config.toml
normalize_top_k = true
lr_router = 0.00178
train_tokens = 530200000
Below are experts of layer 7 (counted from 0) of a mixture-of-experts language model. Rows are named router (the router's row for the expert), gate (a neuron's input weights, with its number), up (a neuron's input weights, with its number), down (a neuron's output weights, with its number) and show model dimensions 0-159. Each number is 50 + 10 x the weight over its row's rms, rounded and kept within 0 to 99.
Before each expert's rows: "gets" lists some tokens that make up at least twice as much of what it gets as of all text; "comes before" lists some tokens at least twice as common just after its tokens as in all text. This comes from a sample of Wikipedia text that the model never trained on. Tokens count by the router's weight.

# expert 147
gets: " of", " for", " by", " from", " with", " to"
comes before: " the", " a", " his", " its", " her", " their"
router:36 44 58 44 41 32 51 33 41 35 40 31 62 57 60 69 60 45 52 55 39 65 52 59 68 45 33 31 58 39 58 54 49 54 52 32 32 70 42 60 48 47 57 52 62 49 45 46 55 51 49 61 53 55 42 52 51 60 63 57 53 42 54 56 40 45 58 47 48 67 44 54 47 53 53 50 35 31 55 50 57 39 54 67 64 58 39 48 36 39 56 64 36 54 50 50 60 55 43 44 50 62 47 41 50 49 61 71 45 56 51 36 37 31 50 47 47 30 39 35 42 72 59 44 40 57 55 39 45 58 35 66 42 48 65 46 65 66 42 58 50 50 50 71 36 46 41 59 45 47 48 61 43 45 69 52 56 41 61 48
gate0:51 42 37 59 56 54 59 51 45 40 35 52 57 17 60 60 35 49 45 37 65 45 37 43 33 43 39 57 71 45 49 40 57 56 56 42 36 47 44 60 58 42 56 35 68 35 38 68 47 50 67 63 54 45 54 39 65 54 54 51 42 61 55 59 61 66 62 61 31 70 43 51 50 63 50 50 49 56 58 45 38 67 43 54 41 50 54 61 29 50 58 44 49 61 55 59 47 35 36 57 72 53 52 55 55 66 43 49 50 62 34 48 57 61 37 52 27 57 45 44 38 50 53 41 50 46 52 52 47 33 39 59 44 41 48 51 62 52 56 69 59 47 40 50 39 54 50 47 51 47 48 41 51 36 64 52 53 44 48 29
up0:46 47 48 50 54 50 60 52 39 41 50 49 67 45 50 59 52 59 40 44 52 55 46 38 34 47 47 54 49 39 64 46 39 63 63 46 52 56 64 73 52 44 65 44 52 41 59 67 36 75 50 60 48 55 45 55 49 64 49 56 43 66 59 53 58 41 43 55 53 79 64 34 49 64 46 50 54 51 51 30 36 70 66 75 41 59 52 42 33 56 58 60 35 44 53 58 46 46 54 50 62 52 49 55 51 49 43 59 38 47 32 57 51 45 32 49 25 55 51 56 34 57 58 49 33 45 44 35 30 31 47 42 40 46 47 51 57 49 63 51 49 58 54 44 38 31 63 44 67 42 41 36 62 41 56 42 45 45 43 50
down0:45 53 36 58 40 43 64 54 40 33 51 36 61 55 34 50 34 51 51 48 51 51 43 33 40 46 54 36 53 67 46 81 51 47 39 38 54 62 40 53 71 40 72 37 51 39 63 38 44 46 58 66 54 41 44 44 54 63 43 48 52 65 42 60 60 50 52 51 63 59 45 47 52 44 40 64 54 47 54 42 44 61 27 40 42 44 33 54 60 43 42 39 44 48 47 66 35 48 54 55 50 68 55 66 59 52 52 49 47 55 47 46 49 39 33 50 73 37 60 77 45 33 59 43 60 59 53 55 47 65 55 38 58 48 57 62 36 43 43 59 38 55 55 43 40 39 62 41 39 64 59 40 49 47 49 67 59 58 54 54
gate1:56 53 57 47 50 60 48 53 76 60 49 46 38 55 64 52 58 67 44 39 57 49 45 46 52 47 67 64 61 69 45 48 77 39 38 37 50 64 64 55 54 44 35 32 45 44 58 46 45 49 43 42 42 65 64 54 52 69 37 52 35 46 43 48 56 46 59 53 57 44 33 65 54 61 60 56 56 46 40 62 48 26 53 35 42 57 66 47 54 56 42 45 45 57 41 50 59 20 44 56 44 51 51 39 37 53 56 50 52 50 47 47 60 49 49 50 47 65 66 49 62 28 33 44 40 58 46 52 49 45 27 52 48 49 42 50 67 66 52 42 52 34 40 55 50 37 58 37 50 44 72 63 62 45 38 64 46 56 51 60
up1:77 54 66 61 26 41 52 45 52 44 64 49 44 68 55 61 50 65 48 46 63 58 49 44 50 51 56 57 54 41 50 34 74 72 47 47 28 36 51 55 49 59 51 62 55 38 52 45 49 50 59 33 49 53 36 52 49 57 57 52 52 42 39 46 52 30 69 46 54 46 43 58 40 57 55 51 48 48 60 61 40 56 40 73 58 54 49 44 45 60 42 54 56 41 50 52 63 40 61 41 50 52 39 31 41 35 45 44 49 34 68 39 45 28 57 24 48 47 70 43 43 39 48 51 45 73 59 60 56 44 40 50 34 46 52 65 48 64 49 51 45 49 54 43 56 51 51 40 41 55 51 55 49 46 34 41 37 51 70 52
down1:48 53 55 55 50 35 58 39 68 49 47 54 52 51 55 42 44 49 70 50 45 52 31 58 30 40 49 59 48 24 60 32 48 42 46 46 43 31 39 36 39 56 46 62 52 53 53 48 59 53 67 33 48 55 53 56 48 45 59 32 62 51 50 50 54 51 56 48 51 40 52 71 41 46 39 38 41 55 50 59 50 47 40 58 65 58 43 61 51 53 59 51 48 51 67 48 47 62 53 39 43 72 69 55 34 45 43 59 48 52 46 49 45 50 47 31 65 38 55 44 64 43 76 58 47 41 52 57 34 54 68 69 70 51 40 54 64 38 39 57 30 60 66 39 51 55 33 55 37 43 41 57 42 61 53 51 65 36 47 62

# expert 181
gets: "n", "l", "r", ")", "d", " x"
comes before: ".", ")", "}", "/", "%", "_"
router:43 32 61 33 61 37 50 60 43 51 56 47 51 25 55 71 61 47 55 64 50 43 49 60 54 42 49 47 50 47 41 34 43 59 56 61 40 59 48 67 58 56 47 60 49 40 45 50 36 63 51 41 34 51 51 46 42 54 56 47 53 27 60 37 59 61 38 59 61 42 58 50 56 66 58 49 53 48 47 65 42 69 45 53 49 66 38 67 37 61 38 58 50 43 51 48 68 47 58 51 52 64 52 55 42 44 32 47 56 54 30 58 51 57 41 57 34 57 57 57 48 65 70 26 62 32 45 49 59 41 42 54 65 34 44 62 41 41 54 63 46 52 41 57 61 46 49 53 52 38 36 43 33 48 38 44 59 43 61 72
gate0:49 35 57 60 37 59 60 60 53 64 57 61 42 49 69 49 52 58 62 40 48 40 59 60 65 64 72 45 57 61 46 40 49 59 52 48 46 60 41 63 60 55 41 50 20 34 48 54 61 38 58 63 50 54 48 45 39 36 48 55 29 39 56 47 57 49 41 63 50 45 51 47 42 57 46 52 61 70 50 39 45 42 62 63 41 32 63 52 34 58 39 55 41 44 54 51 32 57 48 42 56 51 25 56 54 54 39 56 53 47 51 48 41 52 68 32 57 28 37 53 54 40 49 63 74 53 51 42 57 56 42 30 46 61 44 45 54 61 57 59 33 48 62 34 44 41 40 52 38 33 65 49 52 54 53 43 48 50 50 62
up0:51 65 55 53 57 52 44 47 50 28 54 49 58 51 34 60 40 40 46 54 57 38 47 40 53 46 38 51 48 52 52 37 51 54 44 51 58 40 68 33 28 47 74 57 62 59 56 35 50 64 52 43 69 42 58 55 80 68 37 46 59 56 53 52 39 55 56 48 46 61 45 60 42 52 36 53 59 30 42 51 61 60 52 59 40 60 45 46 62 38 66 53 52 51 46 43 70 53 46 55 47 49 52 39 58 51 50 25 57 46 45 56 53 45 31 52 50 68 64 47 45 62 46 42 47 52 41 42 57 52 62 55 57 48 44 44 39 51 49 40 60 37 52 54 51 74 67 60 66 54 31 45 36 46 40 37 27 45 36 32
down0:65 39 47 55 60 47 58 39 60 47 42 43 49 56 39 54 52 40 53 32 47 59 65 53 32 38 16 39 50 59 52 50 51 53 58 56 46 63 40 40 54 42 64 42 58 52 49 56 46 46 49 44 72 52 43 74 54 49 50 49 53 63 56 38 42 49 33 60 51 56 47 70 47 49 59 61 50 38 43 48 54 41 48 60 51 48 48 60 26 52 37 60 40 28 54 44 51 49 67 59 43 44 61 46 48 66 30 43 58 49 59 62 70 47 64 65 35 61 62 59 51 40 54 52 43 54 52 66 41 41 53 36 50 52 42 43 58 39 71 59 48 59 43 47 55 27 41 59 44 35 61 44 46 42 36 46 70 48 62 49
gate1:44 54 57 38 69 57 46 48 55 56 60 63 48 53 52 39 53 48 46 55 45 35 34 65 43 57 53 58 49 38 44 45 54 57 55 56 37 58 55 39 48 53 63 53 46 42 70 46 41 52 45 63 53 42 34 50 58 44 36 59 51 59 44 36 39 60 46 48 45 48 38 58 44 49 55 54 50 44 31 59 44 39 67 67 26 35 56 65 41 55 39 66 65 54 36 26 57 51 44 63 41 50 51 61 68 54 44 38 41 75 56 29 59 57 44 56 63 43 52 48 48 40 59 54 35 47 53 71 53 44 38 35 36 56 51 72 61 47 44 38 53 47 39 39 58 42 62 67 50 45 33 42 61 47 42 36 61 39 56 56
up1:44 47 48 60 34 59 47 44 48 36 54 52 47 59 57 53 58 59 43 36 71 56 43 45 47 58 57 42 60 69 50 60 43 30 35 42 57 42 41 57 55 41 58 46 47 48 58 62 48 36 55 41 43 61 47 71 63 40 58 47 51 62 37 65 51 49 46 51 60 46 36 51 56 47 51 45 47 52 53 48 56 64 30 43 65 41 38 52 66 51 64 40 54 43 57 55 39 50 56 50 74 31 57 42 33 45 63 48 58 40 33 69 41 47 56 37 38 65 59 51 36 60 51 58 58 41 55 29 52 67 44 57 56 42 50 41 39 51 62 64 40 61 55 44 45 52 37 35 49 38 52 51 51 45 88 53 34 54 42 47
down1:65 45 56 35 47 57 66 62 52 42 50 47 49 47 56 55 72 45 46 38 45 45 47 34 30 52 53 47 41 52 48 48 45 59 50 57 56 46 53 55 46 54 32 56 68 44 40 31 50 50 51 42 45 65 43 36 43 55 60 45 43 49 50 48 46 26 54 46 64 43 47 49 41 48 46 46 62 55 59 56 49 41 41 53 49 83 51 52 48 62 75 61 33 54 42 52 53 42 68 45 62 42 44 44 62 35 36 51 64 69 53 53 37 40 54 53 50 43 67 79 42 59 63 47 52 37 46 41 35 59 49 67 34 49 43 53 68 43 28 47 53 42 69 38 44 53 59 58 50 56 42 58 34 52 41 58 44 61 60 44

# expert 9
gets: " |", "|", ";", " /", " Summer", " Center"
comes before: "\n", "  ", " 1", " x", " 0", " 2"
router:60 57 56 46 55 39 63 50 54 41 37 44 47 56 36 40 30 67 39 63 42 57 42 55 58 38 55 29 67 48 61 61 59 51 30 53 59 47 39 46 60 64 39 55 40 56 47 36 45 45 47 62 64 46 49 56 55 42 68 60 56 31 39 53 52 38 43 52 45 44 62 41 31 54 52 61 53 59 31 26 49 37 53 46 49 33 53 52 56 53 56 44 53 48 59 51 55 67 46 51 57 49 50 64 55 64 37 44 49 68 36 63 44 39 53 41 42 28 54 38 53 59 52 61 54 64 48 57 51 55 39 52 41 51 40 49 59 37 44 57 38 52 38 67 58 66 62 38 47 57 60 73 45 56 75 42 53 68 59 53
gate6:60 44 54 46 37 50 36 49 57 51 59 55 44 45 62 55 73 44 59 43 69 72 75 44 57 45 58 62 43 49 60 60 39 55 50 66 58 55 45 50 65 33 56 42 41 55 43 34 47 52 71 64 45 81 40 56 65 41 46 31 64 34 44 43 50 50 30 63 55 35 49 40 59 47 45 51 57 54 59 39 57 55 55 51 34 44 50 58 55 59 46 59 47 67 46 68 54 32 46 49 41 48 49 42 69 45 48 48 54 38 47 47 47 40 40 44 38 59 34 55 46 45 42 46 39 44 31 48 54 40 62 49 67 50 55 40 48 49 48 39 45 41 41 58 32 60 64 64 62 59 37 34 58 58 54 47 46 52 53 50
up6:60 60 36 48 39 60 43 40 61 68 55 63 37 59 52 63 62 55 44 39 60 75 42 44 47 54 62 59 33 66 66 57 39 58 48 51 62 45 34 34 43 43 55 49 37 45 67 36 54 63 51 45 53 56 48 64 32 53 42 49 74 33 60 36 45 45 48 48 53 39 39 61 76 48 47 54 46 62 56 40 65 54 47 54 37 28 42 51 46 66 35 55 39 63 60 59 47 51 63 44 59 63 63 53 48 52 46 67 54 50 44 44 40 51 44 57 43 53 52 43 43 54 50 47 31 48 57 37 43 38 41 57 50 39 47 43 42 39 50 54 37 48 40 57 31 40 55 55 35 66 63 47 54 49 50 65 36 53 59 44
down6:48 62 42 32 47 51 52 59 58 58 60 48 38 69 38 34 53 73 56 55 58 55 49 48 51 53 37 44 55 40 48 39 48 26 57 43 65 52 72 76 44 53 34 55 41 60 40 45 29 45 50 71 57 36 55 49 63 47 47 45 53 45 42 41 51 66 35 40 36 68 44 55 35 41 43 55 50 56 51 45 57 53 43 48 47 41 43 54 55 56 43 33 44 33 44 58 49 41 51 47 46 52 70 42 65 45 46 44 51 53 38 51 66 49 50 50 62 57 51 75 59 47 52 45 51 62 50 61 51 21 41 54 68 69 46 44 70 51 66 39 47 50 67 52 50 45 50 40 41 48 56 56 47 61 42 39 47 39 61 37
gate7:66 53 50 64 58 49 62 46 44 51 51 62 50 52 54 35 49 54 49 47 61 30 32 42 34 52 58 26 47 49 64 26 55 61 67 33 51 61 51 52 44 50 63 52 31 58 66 50 43 51 44 57 49 59 57 56 65 43 57 37 54 41 52 41 64 47 52 58 33 62 57 41 44 44 57 40 59 42 21 40 60 44 34 47 36 58 53 44 55 54 42 41 61 52 47 46 44 47 57 47 61 37 57 49 51 48 60 52 27 64 42 35 55 64 32 58 58 51 56 36 55 45 56 56 51 56 19 40 26 47 58 58 49 46 70 57 58 54 41 66 52 68 45 59 57 55 49 53 49 59 38 60 57 59 54 56 53 51 54 49
up7:44 33 55 55 37 56 40 36 59 40 68 43 64 43 36 26 60 35 66 49 54 39 29 45 47 61 50 40 50 53 49 33 35 45 71 49 31 52 54 66 46 34 63 38 51 63 33 49 44 49 50 49 56 58 48 34 55 41 64 48 53 49 52 52 39 59 47 58 52 77 70 54 41 39 55 55 57 57 49 45 54 45 65 59 48 52 42 59 55 40 53 53 54 34 58 34 50 48 22 62 42 44 51 55 64 61 45 54 45 54 61 45 46 66 48 58 42 57 36 45 51 60 38 66 72 60 50 35 38 44 48 70 53 48 55 53 56 61 56 51 43 53 55 37 46 57 56 55 58 48 44 45 47 62 53 46 73 57 53 55
down7:49 63 43 59 42 43 61 44 56 49 44 46 40 67 41 42 30 57 27 60 62 48 42 50 35 43 45 44 52 58 35 41 51 68 49 45 70 40 57 43 48 38 36 47 60 50 53 46 35 43 49 56 50 50 45 48 47 53 48 49 40 46 54 45 79 44 65 47 48 47 52 71 60 60 43 49 55 54 42 71 67 49 47 16 56 64 62 47 44 42 60 53 25 45 57 64 40 31 52 56 50 52 61 49 53 44 37 46 35 58 57 63 77 46 59 45 47 43 78 58 49 58 44 55 38 48 52 44 54 53 39 41 37 53 61 44 49 56 56 52 51 35 51 56 57 41 40 50 51 60 61 65 44 49 59 48 40 51 46 66